{"moe_layers": [1, 2, 3, 4, 5, 6, 7, 8, 9, 10, 11, 12], "balance_loss": 0.00245, "train_tokens": 243500000}
Below are experts of layer 9 (counted from 0) of a mixture-of-experts language model. Rows are named router (the router's row for the expert), up (a neuron's input weights, with its number) and show model dimensions 0-255. Each number is 128 + 24 x the weight over its row's rms, rounded and kept within 0 to 255. Numbers have three digits each.
After each expert's rows: a language model's description of what the expert responds to; "comes after" lists some tokens at least twice as common just before its tokens as in all text. This comes from a sample of Wikipedia text that the model never trained on. Tokens count by the router's weight.

# expert 5
router:142143106168132089152103178156122167095065098143151115113141125123138146166161098128147123099113104134158086150135151140155109091170177104112161074105108138105148093116155123139117120116150115145114098180150119142108086156136149075089148137107106131143126130104131149112184117147114105135139171097155133159183145118143105091106150120111183129137113130132112120129114147096154172149127161102157150139124170156132121151139070097094099147129158134126164118115132139155165127126095124127126127134104125136112126105119141121142128125135120153087127093128149109114139143154117125136165095083117138160174117120148135108082129100091088159146106100102105125117156101121129147129128113114123113110110121157159150141098183147136103123149095155090142110132116134120130091089127126
up21:137132149115127125116151127155143103161138143169148120123078111128081147105132111129164107090127142100146156145149155144146104121162111147143209130084128134117136087124099105154137119156163135168114122184125117092112147123133136099138076145166106141093090176120158151111125102123180134154152137140128151144145103076127094086117136147129141146143124093156106149126150112112081127152071110119142147108137106165160140108121126132142122153110171097126148145108137138110185131136115096095135112153137119157062140122102122132135141132171138146116131121120116115134159134127110092138176157118088133130124118053099145110098174110125122140139134099138096100115144134099112139127107131132157089104147132149139158145103150139120134133180077136107117141131110111142081155120115150
up22:096123103162144097154104097142119147111153125156124173149098098140131119113110178159119127126153171140115118184111129116111117103135154143160137127093107149111116157096109136114156111163108119120160140110129110127080099146098117108151131126151100109127132163119077110121128078128116112109125118119131151126127163146091087120127173158170115120152144133152091167138094145088148131111143142177100109095134145108132143147066137117150140117149134213120136123147137165124146142146106092133143112143158126127152106111150115108129120147125070142158145129119166129120097122120141127155146165100138087158183081120135146134100137174090132104133125155133126087139144145109134132101139129134155177151118124115100126114079166136102123138136079149115092122094078141123116132081134094
up23:150153104110110111109131115121111113115136125157135151148119160111138117126117100144110116120050098122161083166144090112103106110134116166159138115123125163073148149090111118077112156128113119113129162117102129135122142132113074132094162167166090127071117146124126130114118141170152147103143100156152154123113133162151112129129116092178131154102121107155158145112131131147076146128150096140113122116113140158142150140139105044135114163155154108155136067127110153154139110136148099152159090125118121153156138129113098121103138117186091126105137150142169114114096115124151154140090162137129113117097139147084118129140088106101145119131099149119113143110134157134167112139125133121120125172129163129154152107081135147131090142157111113138144154161154126143117136078099159
up24:185176100138128113126121121127092131147121134170174113121161111139116116131098160131165112143117091148136149170108117114139107136136128113113102111119135089131121149121159106095126171125152133131146108153080113115093121133099071133111151111104102119162142140072137164102139179141156132177116117147160097128142148105147116113077142130116115099135111132134145176121172097105110156121136109136160158109135122156158161133122122124115120125116100128123144096105130115141123126135140131131105092132142166116187096145145121101184117149083135112135136119140087134155150132119108131134090167128171125166174116161132144096110082124144108162152095122118141180141118129137108102131069156167155170144153192126111111161104136129141161091129129174126154153124161136135129133163139152
up25:115115118148092151143090146110143090108134133111146112158121155088170101164126167184138151133146125187120107153116147125107156096126139086167140107147162097073102125114154082157124176103173087116079132107088097130136109120127142162116123099120147100134193162135129073149159098153139142112123103173141132105137145138140139109139153135134112119130159102106115115127093080097120151127138141088133117123148158130129126122127139132134123088110150103121170145150049140176135122150129154118129097125144118173107147129109172138158133123128122074156092150113113115170143105126122162156153112127155156161142130126168121137165140126104146121167123136150099136107143120135136120116140135151115130094096131124156149134150149163133153156132134120128178105148130098119110104160128122
What it handles: Sports table abbreviations. Capital-letter abbreviations and codes in sports and racing tables, such as player positions DF, FW, MF, team codes, and Ret.
comes after: " |", "|", "C", " ", "S", " A"

# expert 17
router:139152133168156117113127134117116117124104111143157081134153103132154145154122117142150149122163092091128115140141173128129128097129162145103146095126111147103154115127121124146125099112150133093133099168144185059092119174172152125091124142141135139167159139115106162153179130135125102160192154139116117125132200141138097121098138121128163153091086118122159106132085101133133139125112114092146121155175154148101115134160127110118101138142144151098146118130114134135117135127135143120076163103124139159119132098116128155150116091096097137161123127162111118132129111154150123089114155085144128168149115124130162173096143084084091140116147098162128161106175107106102161144144116098085106112135154136140134127127151114104099164128099150129099134131143106110159110121143086
up0:124152156150152147117126113137152140166105123130137152127091143142171128156141137142130131115108182076114124108109113113113106130090167151168132151136099140107143132114117150119151142162142104126166108115157130144078098127186150078094116165125131133157148076120105134086145121128142130105087102172155093098129123149124094107144138121116085154107128158166121106125122134149145157110109164122156115105135178140140143099127140068144113130122162134098104144127084085089155118128153163154125113118131066100102139112133119137145168117148140118101121123088183086111121087148140149122104142132128099135136125140131136167132109151155162151115060128144160092132131133114136141124121169191131126142099092139146146130129158104147119114138131146143097152128122107077162101137146097
up1:152122095165156130124105138137148140113137152137125107105095090148106088144101059132101140140095148140103147150147135119119167160164151116153101081182115108121137107112117147139165109194107131118117116136147116115143097112106115165124128128114139129129139117111178161137145104124102113153158157151129123093133128146170127126153093160145125135140148121139094111145078116127110127145114076109124123139093151128144121130121116122154096141179167144108139139141135110158175090141107136135096115185124137131108107141111142137124104152159118142190099126128073132111127169087092133168113146099091155140118164081133158146176157133120141123141121096128122105165119178105093107152149127095136115145166145140138108097143132169125119116135166116172147131107165109104131077100128136
up2:102129169135104126117095162108159131133140120126130149165089135155090125108144124139171135089172133122112167144126121155124147132115116120102134090096128112105110121099118163121100140153097105104132169124123141140079137075138138108120140133132143085102072111131182135149081098134134148127118112113147098141179123062101124141109141096136114119130160115119182133084138150164142127130122167168135093160156116148096118143157124138113104143126154088126141133101141161157154138106140095147136088103133138137146115187160134093141164146072132120127090107162125118144184114142151150135127147134168135126154149092139109129164106184113110150123114117123138123126106107147105079124095125152123133117117141127118122138145141126124166107122131071126125072138153110149116166126104076
up3:105101135115163149071164133139095145107129148122154138142097085149153116135112108091101177165129129150140125084087170068100097146107098111130123123119152142112133140068157127115139110134124088082134063171118116140208074130107116120112128107163126094100120149135124130146141128134115160133096129108147113085133111128167101153111169156104139112092133160093155118114139133125136124157153155174140127132169140147209094155089148109125134140142132104082141110102103103099133123126143120115136169108137136142129145104140111118120150078167102116147113080109106147140121127118113124123149136100118122124139127113177126125125145130161123118135138097125095104128124077144148132139153152126156110120126138123128110160141120076118140154115122112108135143164106129169152116114116144
up4:122130102153129116103112115152115119132102133094136093149149152155116108143131152170125168123127092131123127103109137103147133159124126124169170085142097163106078104096130143135137122168149107145132107135147160155102155143141115093096156130127140143148148122146086118119131151172082081083138166126138111157160155144113119088106118127162125151073135141147105111101106145100135123088138167093188130147169133122105196088129140127132110112133115150115105142172084120132152124105133150122129141054098156158144117113126088146146140153132142127185158117130128116104106115133143127129130128115138150133112122136162167120109164103121086130102122122182117139096138141151116084168134120094108152148157145114112165098098102131128139133124120171107106110077152126083138099122147102
What it handles: Dates and months. Month names in dates, especially in tables and release lines, plus the or In opening a phrase: 30 December 2016, November 3.
comes after: "\n", " in", "-", " at", " on", " during"

# expert 4
router:122098117134114125178073127124149153142118085152189138061115115132149173178159118145129133123152101112135116121129165128130086088130118143133126066121121167128156143122174135133097094138136141086111124149150140128164111142125135077132089116139090146143152155125102142149141117160135103144181159134109143144118157115137105114088154127101159166116113128143140106119111086143122173134134113116147147141136143145130125119139080117113107140123155123118165109081118107153119147155130148177118179133105118113157144118098128152144106124110135125151095119145143157077125102139117120091138126112162133125142141137133168143112127123115111172124111121173133146117147079048124127111141078131110100118112139177095145099113168154134133160119128156096120126121127118148175110072133125
up0:193158157104168087103100144114106128160149119105153128077088155135081145142134139144131115089132106147141133166122128111115170125135115131124145115110126097145123122156123113114125143163155124133157118129096134130174097126157155145112133125123077156111140160121161126122118114096126132140108140068091157119089192150141151138127142146120137112113107136094110172136139173137134089128135098150105144155085155127106173125152155093114160103151143116135150126113070150148134111134116137148117111155146124110141101132127102181154155128091157130147113129103107138141106093120157117120136101151107097152135152117183126187151136140131137146082123114170061135098154082102134122124099145148116127149137108162106151121128159148158106137137136132140122138159143164200126121124144118
up1:139116169082119119139153120120199155114111111145155105128135116154135123091152122111138115113144093140084147153090135081113097162130151097126096134110093135157130124144154145117099135111095118121099127157150080132100143129117143129126111115100104177113120099102129112103132137137130084094111126174120125130102161105162113143106149138085141128125145128144126089149107146125118099161161123110115145150138170142111120173115077142089138165149151132132071104156105133131143139177164136141172126106185170168147124131175133137095121142128122125131149086126111152125115120144135128121125170149150149151154159154136125115127118110148165171140139128155111138119142078116115134153161120118115120148140168073096180111128131058151097070132123112111098117135129116114113166114131159
up2:112114137108156119118169135099113110148113110112123121092131073114151138164136128157154096129130169099117141142113133168106116134127142119118149085133137177157160186129104112141146106123142138129065087118099088141104143117108160095110128099113121136132131126121098101131137163149129123116158101139149106115154116127121072091117152150127114197098124133120127084126092166107144160128113148157136102124120144138120117131105130113136150131119131134131142119108165129111148114138151102144167143128140087082110143128121158150163137109125124150119135118131143118130136166162065157126126100161160146136118155125124112146102108103102096125121092080127089129138140127111111115088105082131164109113090166099069163079088107145075075133149151114127161124179101106136082153121155127
up3:125138111126119111152125166170139102106092144132111167148130139136145145112126086146119140088119166115157120127140110129130104101146120131157098102137134127121124132117108149110152148164100105121148108119174130149142154132153110165160134106125101094124118099145129145095136136117129103145134105167135094150141095129169140168115077101150144141087178131125101119106143137075116126121150148126116143151142146124106089123114158109148155102113136131124119172118114145115129146177140128158107134158132170155106088104159090147118132122130158073121141145109085120113139088135100098168122121117163103118152155119122165119154109149122142143164118142133114123129124097077030101149122100102109128117063075133125156098123159119134135099104097199124110156115115151084108172128146131
up4:108137134132122084130151133161117052145115154172130108125132118118114100164136119143180128144148144125154117160158154100100096155107140139145093128142140143113117128145090133148118130140100099091107128063135119114130104075120108126103151120133089109129115088155153106166128082115181164120117109130131125077089171120115119150120142122133150128102086121147128160098103148124155112125138097113137124136159158138092148133155091155094097132122085133145134110123149129127123106115163098113093078102115120075145127096137099132138174105115124107105145133119154128124121123181169119135106105131149107081156117137106133089153085106141138162113170149115141135105117155137092094154126108125143137126100128092074164139153109111171096154167113117122100144109109109142144128080114147
What it handles: Copulas and passive participles. Forms of be (was, is, been, being) and the participle or adjective right after them, such as has been mixed, remains critically endangered, is stolen.
comes after: " was", " is", " were", " be", " are", " been"

# expert 31
router:128113141163114140123123214123124176098126117115173097157155118157129126167130114135125160068131095075158113131117148157148093115140116123126152130123088131112105111128178135152117089109166116105161136136159135100118095141153140090073135153160100150163169176104121161141148130116104091151197124107113140174126131146142121115112134128105140136157108156151129110133098141116131164159109153105153126108114115173087090146123085091128132141125144149136142100119115116170143128168117146176105147128115153135160089109123124166137103120141151156180108126137128143126127085126139096107126178127122142136142085164124125150113119143128106153182082130144126127103134112095127128139123116142138136103127177110114154119106168142146111159137106151108107143123121097114136118087122126
up6:126112129099121138095153132138120132090176101120170101096161178114143128160154106140126135136099135121175149185095178140055147111124170096095144131127089133093135133136166120133153117103138165167146137123108114103109128136120135125121084120193160145135148126126128104153093139127124143093122077105112134182176124100147145152116087141157114140147140093145114124102122141144091124159142128134124149113099113139118141181154116187127143142160104143101131112107122107131128087079144136165120134113114162160135119106115130161153122145131157098121135124124165128117134094134107115105146173171148127148155124106115130115114108104120140158132132117079160128150162099116169134108107089136092135125133134158123135096132133075091137121099102119132110163167173115136118116117093141
up7:140155122131121125110090141112159103152136132151140145141101117153135115131128120118135109117115135101138138140100071134146141123123098108103139126106132102105115076108146111126153169145103137120109104119118104111090065111173145127140104150128116163154184119078099098131125176111178122129150143138099178125153100153125160098119145089146187118105138129148107131133077123132135123139073149148117162104115150136106120110140150171129166159116126091173129101171102098128150104118125106133116174091148137133131110160096110147126142145117153118154134085128092104120085176135158121130131144141112130154131124133150120148106113129202135189114128121138082135133138134157123133104162085096102156123067112118130141102142170168101128130109120127138114145168104164109166134146123116
up8:126117178110142129110144150136118167095161132116123125111136100063155105112145127132133118098125069156102132160145067090111117112147122157122130148177093157146158152184133129111138113114141153145121141140138107110171123111144158165148119150151177183132156157126161131115111124168113126148117120111138120161103114129152123130121162101114156072118115140129170159123124099138102125119134135138180132143120111123143134150120152134158131141133148136131164149159115160132149116127147154142115084124132182136142144117086132141106085116161140137146073130179148137125159082094154100140123095074131146111125115118134093137158132160127112131119098136100140131107111117156153142127072123102125101127092134163107161108173100146157115158140131190120134114155147097130133084143084137
up9:096123107146139129151125120118096135148143108120134139106147164143104074131104134101139164114162120108144143149118169153134134199096116164119175137134113103103152116161103107102138145139174152109127197182141164118164108149115090103126117122120154115156129149123118125126168124114156133155121087124115117112116110075130117142105071151117104188100114162111108139166131098125124125130111153140130122144136131163138134153165108084106139137149145122182103147158142135108105159119117147119155123121171138127130091096145149195115077124143147158146110095115118160156170176099139102154143131102120122103155093151154118156127162104113164118134132137139149124105166129152116112136146114135091115100115068158145126136130120138166138093090126160147103149135125130123161111113113114
up10:121126100154125184137125164128073132095116178169132120162126107145168147076127098097112142105144092122149157154100139127180094071125138131156111128116119097136137114155139107092130108091136096107152134113114128087095125134155138102103125134158168125156118113108120146143096110069109132087143135134115123125114103120170117137149138108134167122121149180134116150121121113146093149128120120114147165121118094152139161167122078129124123115098190138099164134162157129144137150142139138108148117103140158148127130110144138106152107149151125117161149160152150143158104139136164092121157124141111122145106141072137077129119108116150112131112109110131124108145169117131102130130142143107101138091120169116166154135119168120126108132087155198197121153185135144147123142131113134
What it handles: Ordinals and position words. Ordinals, quantifiers and position adjectives after the or a, such as first, second, each, main, eastern, largest, final.
comes after: " the", " a", " The", "-", " its", " on"

# expert 0
router:148118122170107123126097123127151124132140114132134125146124110122138163167121109113123119128109103131096088137150169122141113129169135102084167145144119143134150128110127111125124118101116127129146110151159148127077104181139146100092141137149126151134101112124142104144195164160132137153174175088104139164127157109122111080085152111097152160110116149132131134154159118147151157132137129130122131081154143192132094159177112141122100125124139139116182136131131126172128137158101130149114173152132101128164116096127128150159104144125142179138118115156164157116130125160178111093122142123136120147200129149154135121097137125084103128191089132142125143096138131111108122137142116095128144105152135141129159091085160149141114155115142151119115118097087058122146094108142112
up2:086115116100100135126100122142083120121164130133090164149095136117118129146148122141099138064128125117124099120122171152080136149141154123093081134126118145144123159148108107115104153115144116159112133128084151154118109127143104156107146127125135108142164116160137118112124151141117125112171184083101105123116156104165155125118122144113112158104142150125121149163131132163148116153123113128122096134131107158075125142182118121140105161107103152146154175088126090158118150102172150121078117149150142147108124135121140123136156143141109105141088110142143128122156113087099165138144144130078116108098173126102114114102149125103111145154092143073118101097116113116089122149140091122169122101131091144129169196090100145154172168104097098111153093129139138123123097113124106
up3:131098120153155127183166127093165130126178152151135116150165096156166133143171124105098066155120183111117133136107120141138138100164117123136098129123145092111104139126130154103145148107111114160141108086142154130140127164120146148121119122171108117132136106146105147184160147143098143113141120118116136056093123160129140144102098144118159150126161114117117155163121107174147120161097105116126153164155137129085128140119162103126134149109107116165173136118150120109134075157110137135133134114154079096138114100141094099121087098140117133123139157138130143111100128106100112141114124141091106100150148088096131127103130102128095116138052129133121082141137104121128144123120140097122069142149115140152120116091177131134111079127125136134096146135122069142130127123169116
up4:114149157135100110167122129134111149081111117113164138165139145075111179131157116090139107170139136116125139166148136110099144131115127128178112158147071151175124118127133139100116159164148136152167108124093097090125123112136123105135105149145138189143145083165153139105113111125138147134138162123134148137113146175125124178153159149165119121109140148105166133111093139152095153151122141111134064103171124092126140126108151135100171155130124176124123103148114103149135064123138105158106152128173144113181109137167117127099108143138126138130147161069149131141105137109126130120167128129127161168153134127145170139162126126156119118135093116133159095130137111145110115110141148109171103078127138126129113149102119128111083156095142138133149121125188127133128122117090119
up5:150129121134110082133143135072104131144126108154144094109111090186132138143134133095124126130133111131162168133125160170153116137119184096114150166134160134131170130104124109115136116149098151148106133203161148104164131159134129130125136092160106158116132164145136125137121143148128155109109143157147119123103135133117145153127119133145167138146131117142134110152128137132139153094123129123108071140145102120146135122095108117152149154220133131122193151145104125095133121141154118128153122149122115145136123153129119109154186142160120139102154163139077151121174145123125153105134110146137098132154131164176158115140103134038145126156170105123124139118087110147167137121084123123161106124132128150132108126104104123143105130101116140179139132146136100148138117114177185
up6:147123132156120090116155098160153120106141120120121124118128165137132112098098163113127140120136178115141149092102150133131152082148163132105149145158089133129106128166155141074149106151099137130133130138135102118107117155148107122093175149121169154128164121134143097122140107098136107134135168116138112131181115097119094122161106126138115165144113122145140141124131116127125164149103144102136122139077126171167139169164141106117156150115126117130139167172133106139084127089175153136162117137136105126155150123094171170109154120165134151157091103118101142138110140123117139130127162078071148088161103167156053127090119149135129151172135097094118153124146137169076154157124113144138169147143144097168114137134125084120122114114108090146139153132115147134115138126104157
What it handles: Table numeric cells. Digits, line breaks and header words inside statistics and election tables, such as Candidate, Votes, Turnout, ±% and score cells like 6–1.
comes after: " |", "|", "\n", " /", " 1,", " $"

# expert 19
router:136123123173148126120136122130123123100101097145155154122173132152121135189150112157171148097141123124128087130087180140176103067148132121110186104120102123114135131112127125124092087124160098125158116165174130149106130148096120108124113140138109119161139164127081159144165114138092129166136161136121125126149204144134114179108133131097167111113089121109114092159143123115108122141132124132147112132146120164135107172116084123134082109104157100138160131132118135155133156167129133158100158146111123134170119121131113175135075119119113134116107094135139121076129134175139120142135106093120114148109111130138143127091129093064123146162120142143109151120133122114092109115151102147106134115131148168101150088106142106164119164088114152134112120148138145101166124104148128
up1:143090146107141114090133141086107136139104165111119118143129092161122134159124125144181141150114152126145100143128132132099119165131121110143132138096098111123152105140095096143090098160118111149112179143140135132162102157097131136164173150119194138183109107141114145110174113159117100154158121081111147137102115130132159116092163141089136124162111173137132131117178141106133102107156104146100086124081166150146135161110145137126127143120117147159152105122132193167119074132154119098146129132173121107106147167109116142136136175167138141162149133141146151130130085155086113152102114119159123141101160136143126090161129119113124116124161146141097119116152153093129143079139120160103149153094142146126118137122136091126133095137139131137146097128092120159111149072122100
up2:105130125176129127108109154104126096148095117192131147107143137093143148140149091097102126115090111147121148139106145168126127109125120126113169143114119120104093106094134104091136127132134161108113130151112154127119117150089154131198163161082164168121143144114099135119088157127117134138088169094109153160119143157085148146126142108150105120138083106148148145179109145128126164109168087113134124137115132101124125122077094124117115118095168135189151138140140156129164133141152124137133127155157105112133083120159101108139140132086108119128098127172209165147107142085135124108144115089158102105087119100114111132118167117130119157130111151142134145150152148097101127115126132129122097143184091173127131144108102128141104139110128116094136107155137146108146103139101111
up3:127158180150111167101142131168102136126161103155112149122089139124132149156151126054147144140155110075113118121141144157124125129157157120105161139113149112160124115092113117138142099152150145126127127135134171149127083132097120172123113134080112183103121127159084152166164134156127097130111149135145138102154136120126118113141116134133109129160145127148127100107147146094153112161134112066088124086118111095080125171108127145124107136146147103110124119131107113146125083156138106154139138144124170102131108144101129120144125125127135134113144144135143138147157147138118106194088148161132143095137087109080118104114127122100124090109110077180159112084087167119131099157131154119117117129104173090085159143094125139179139091109153109138109132115110129135139089132106118
up4:166139118154109121107149114109122137112127158171093169182134122099176123115131095093166127104082120126084130165089133108136122130123150130143093136160122098103128118104080163115121120114155147167094123137108111128142079115103119103098160106122139154173136143122105123132109099143093107135122101138108175132163141120144178117109125100113118104124120095174179168119099131153104137111154111155127135130116151131116151149149146145138140121184112114118153101139126123128090141100155141096072154103084099091154143127097127141135110179123169109126079123126147093065114092140142131171127140183118126139103096139154120134149126123112146149129067141146102133128090140137126125153096129128155161101109091148140119110134106106132129149100129112093130133099160126142139142085095144
up5:166110138153147125126178138112106090125128147095130127146148117121126176108077089183156105121153151137088117115115131144130133123133141096169163126141081109138143113125125160142101152132156136077150151110105176127127151133116137088083132158139134067144132136124154127154119174142154120137139146144116148170118140146171167140131144104128119115147111104108138129136124118143114091151123089107130091125108115150130160163105124126127116127109127121127097153099111145133112158118115120147169137119157120135149130071088083092137142144113093157114147132123134138138096099123117115075146070087146134158142153114148158123077104121151066149151131157136170140080141096104101110085134108113114119122095160138120139125135109149150073095141109136144138133122123161107090086101180142
What it handles: Sentence-final periods. Periods and word-plus-period pieces ending sentences (ed., s., ).), line-start hyphens and pipes in lists or tables, and German words in lists of titles.
comes after: "\n", "\n ", "$", "}", " 195", " 196"

# expert 28
router:142152075193147114193131152149120125110093089141156107149159126145107146151152103147131129105152111130149100128133138155150092083153143153079168103158108153106140112105131168142146104115157138129139090138158127113114113134151176088089124142153104132128165126128090140135166112119117103157174180098108168118134139130124113113116144089089130143089088154128152142118112125140128168139103137114151155118141114163125144135138090121131142137102124155119146125100090131162152145137102171114129134140113112074141103111110114133132107107122117162146091134146130120127115089139149084114120121116146121134140089111168130132126143098121098151125115094124124133092160078094129114151162089165137132141108179161097150085112125194124110138122123140113125148103140113118172090126159090
up0:107118116150079150137122098134153142157121114122159144116118141142126134166125072162140128119143132140149111140138131094170135133178123134157167112101153099116141114121128153139152118104114121156109112141143081102119131163114122095133149145151126083128142122132079129185165085063135133137125156083143152164078116121070148122118075146156126115125134115150127173147117122087128091093101111146101101139098098153168127134124134160115138112119165110127164123143122136101125136117099142153149145152122102127175106097109138126138136157131077153122131164134115132117131144147151075144109105118105147090064122161135131140130161134131125119072172126142115156112130076112132120130121155120122169127134161147134131122151134113141152168107156072150127163185176135114134125102152133
up1:107103161138158093171104152150141123115117140109124120143135155129102131130148143089103124140117129145129109132152126113133082131095140109120129154166144136103143130119110142190108140134151129069153114115120091148145142124115132090114139114113112118135105129143065158151100167129133107083124128159102158145116147091089119136120117136132150148094133139133174096093161131110112123121095135162154133188135130167149143138140148144141091141121105145158157149122098165154137130177122129112143098178137100096137166125134127108119124137176168114129126199157115154154166145154136161142143152145187164134135094112106120132124160156108075191149138114113086114167117092112083132136145085129124134148137151171137109152124156149094101147163149134116134119140087115118127114134134171
up2:125135122113113133158091145126109111102113117138168182155120127143099151168107142134152095108149141132117119102133135110137108170142133183044117091158136133100116124090132096168131103095166125103165146113128131161132122112141160083100151096110177101090134118125097133070160123079125109145136161152148125122115128102157147152117155125100138146132108136091147132160131128155126139122127140111106143132146114160137137121115142142087131078113103096125148088138127127137134099082162084114107111125126117107103154127092131063140156127115121151146103122147158123135145125123138151132174126072139119161134117105134152139113126111089093107152093126115130124163111075130086122118081127124148157139112122204133138130093142096107098120175151131156153132116119090148152145139119136
up3:112127122128092143112093140130140123107141131124139158183161152125131128143157138098149105136120128136147138125144162145155146157131140097128167087150152167130114115175076189118082103152143124107134139084153110150116069145126153142165166089156109193111135114162108201120137155108117189158122128125086134132089115146151162124145120141117106130116147140121162169145118101111115135136135120128123128106115126139115121136126144157120155120118107104172124154125116132150150101150174123087133142124074147131144140126103110122136161148114125184129118120125187164129143149080149136130139146103103158148163115140171150134149141133113117123128133103131106119166146116099138120151150140109143124102103155091061148136069160137131120131110136107096142137124129079125127114120069106
up4:177119128145120150154127158171107133096120104126106131141152116146146106155166074076160142163139106135163150140136148132084085126166119154101136135149180129113112143142110073125082126122098153127140150140138156146094108105143175145117133156096142121129129162129113103119126138187144167138149122117112136106147120146110127112109138127159093107117118107116148130135153132120117118131131121117169137153136122091149133121149086170154101114101137109105139121124127136122100059094106125108157129132117143151140107109156082125119155132102128159131121139090105136132143115121161099118108108097158105100081137145161124134171111093070089146189145138124145116112118115147137126122129110109152102102182124081121163162135131159098120111101096169152129099202156156109133120130154105
What it handles: Conflict and action verbs. Words in accounts of war, violence and action, such as killed, defeated, caused, put down, plus prepositions and articles around them.
comes after: " to", " of", " and", " for", " by", " with"

# expert 30
router:136105115132151101151112150128150168120136115165159106132133098150126156133183123140136126084106130070135111137131132177136104114152131136107113133148111132113143112099145154127094108123165076124144079168165104123119088147122151091092139099143117126178174123122104143154182131166125092126152156118158157145137163127160111126120141118083160165126068131113130133148162105108142129139155119085156104138131134190105092126154098108098109149138125130123156115099142133134158124153087109132105189119105098125138146131144130157117075105112117099144134109131119093091120146166128121120134145144121122170157130113133161111088136084105133139120108126154101144109155088097141125167141100109123082107097175134113152101113151123176103175132122138103107137147150123098127101133135119
up2:146122119151141116125138109117140173110087142155102118114115192182139120167132132121102103132127142130137123108158140137120107120194107105126113114131133150148152153117101134159097153149125125090136117170141160134115128130140106104127154117150118136156157152167153132122164089087059139143139178116121117178148116148163124154137107114136108108150143154135094136106142111057081163173124129095089081137104103149111116093089116112115062132147107147138135104116133135155132110083131147117107112085107093131147128102147158144071098126126143134114153167114124123142144143170155118104114109131117166130123174152101176150138120133154115115179154125148121095080113102122125123133139119090122111127132144096101143151132147097113131150138168135136158140105108142093139147110096148
up3:156113105128158121208085117127123139127152114083134139109093150156131144140118147151162111119122141104109152152108128104152108109121127132127130119148107160100155122129137138123174137101080141172082101143134096130088134129138148073126117111118076117159119149118119084116153113125159126142151099110088091141113164160140108144127146126120115124086131105143114131115119118155097100137113132105078145131140128127122133143096170133164111127141116100137142136187180120106109106164118117112134184125160104114155138159106107140122069172122119184132089117157117106134124135181109098128108131167110116082143153111122151099130119137127128113132090092147123133131145156160104158089159112160105112170105104116145136145110119118126157171175130144118108100095145119104084097164136152
up4:144113105166168139137082120129108138130126155137114147148160150097124161112144122133118147131104188093143131103122153129085115121152119128163076141136147135128147117196106142134125150111119118129115091132151087155127135118135139086166137144107150144157086113125098112167178151157127120128138117193136152200121142156125128114132143119139146115149093072141148118115103135075136126083122152146107171152098104126138095099113127142125096172135119120115158101142109145131136121148120082113131138122176133115122114110149147136104134143167128159093125095126132175140177107105147111131107140132130141143154156107119125142081158155122116135173123126138120132153114123115110121132156180154133108112130111096125180138093128172134177128174149162100160160136135126185101168112135137
up5:098126117134109157110117115090140110135113138152130127100127134142134136113147109157106144117133142127144119111121120115135104117123146139115114154157129107123095148151163124143077120130100095164135104129141142105123112105145144130096131119118136161124146187148109147175150112147171159184130111101140126159145139122088106158071087090120126132126102163122134133156198083155115092142119110084119132156150165171147093161115071120098116112134146173114145145147156118118111148100106091113103113124112128132128155066180121120123151137135146143142160096106100119097104166176177154108143119094132113136120158102124117122115117078136127100086125134120168152137107121146094141110191112129160119066139134122108136112138134130131108175132095108139127124164132091114099087126145090
up6:127188124125117102120130131108180157126116124091173149181128094149117112085147141120139130082076132121100123147146081109086171114113113131098083121154123151104115113143147098129129119130139204116120124118143151105135130132174130142126123104100111137100147112139146159138135137142144116123140121144123109110117155118139120160126105109136130146133139099133164112134116123096133145158154126095152126132165191113146086108090165101102127122098173099073142126126116127145105139153095145139133088093113143100090106096178132134163115154128118107156124120100174128070100113150110150099132133161112165076100122137121121142135114109127131125104147165131139112124102101107139133103094143147160126111156105177101117091132112105097155147123117161124149141180110145154105118129128196
What it handles: Line breaks, closing punctuation. Blank lines before section headings, closing parentheses after foreign-script glosses or life dates, and infobox labels like Starring:, Spouse:.
comes after: "\n", " ==", "==", " ===", "\"", "==="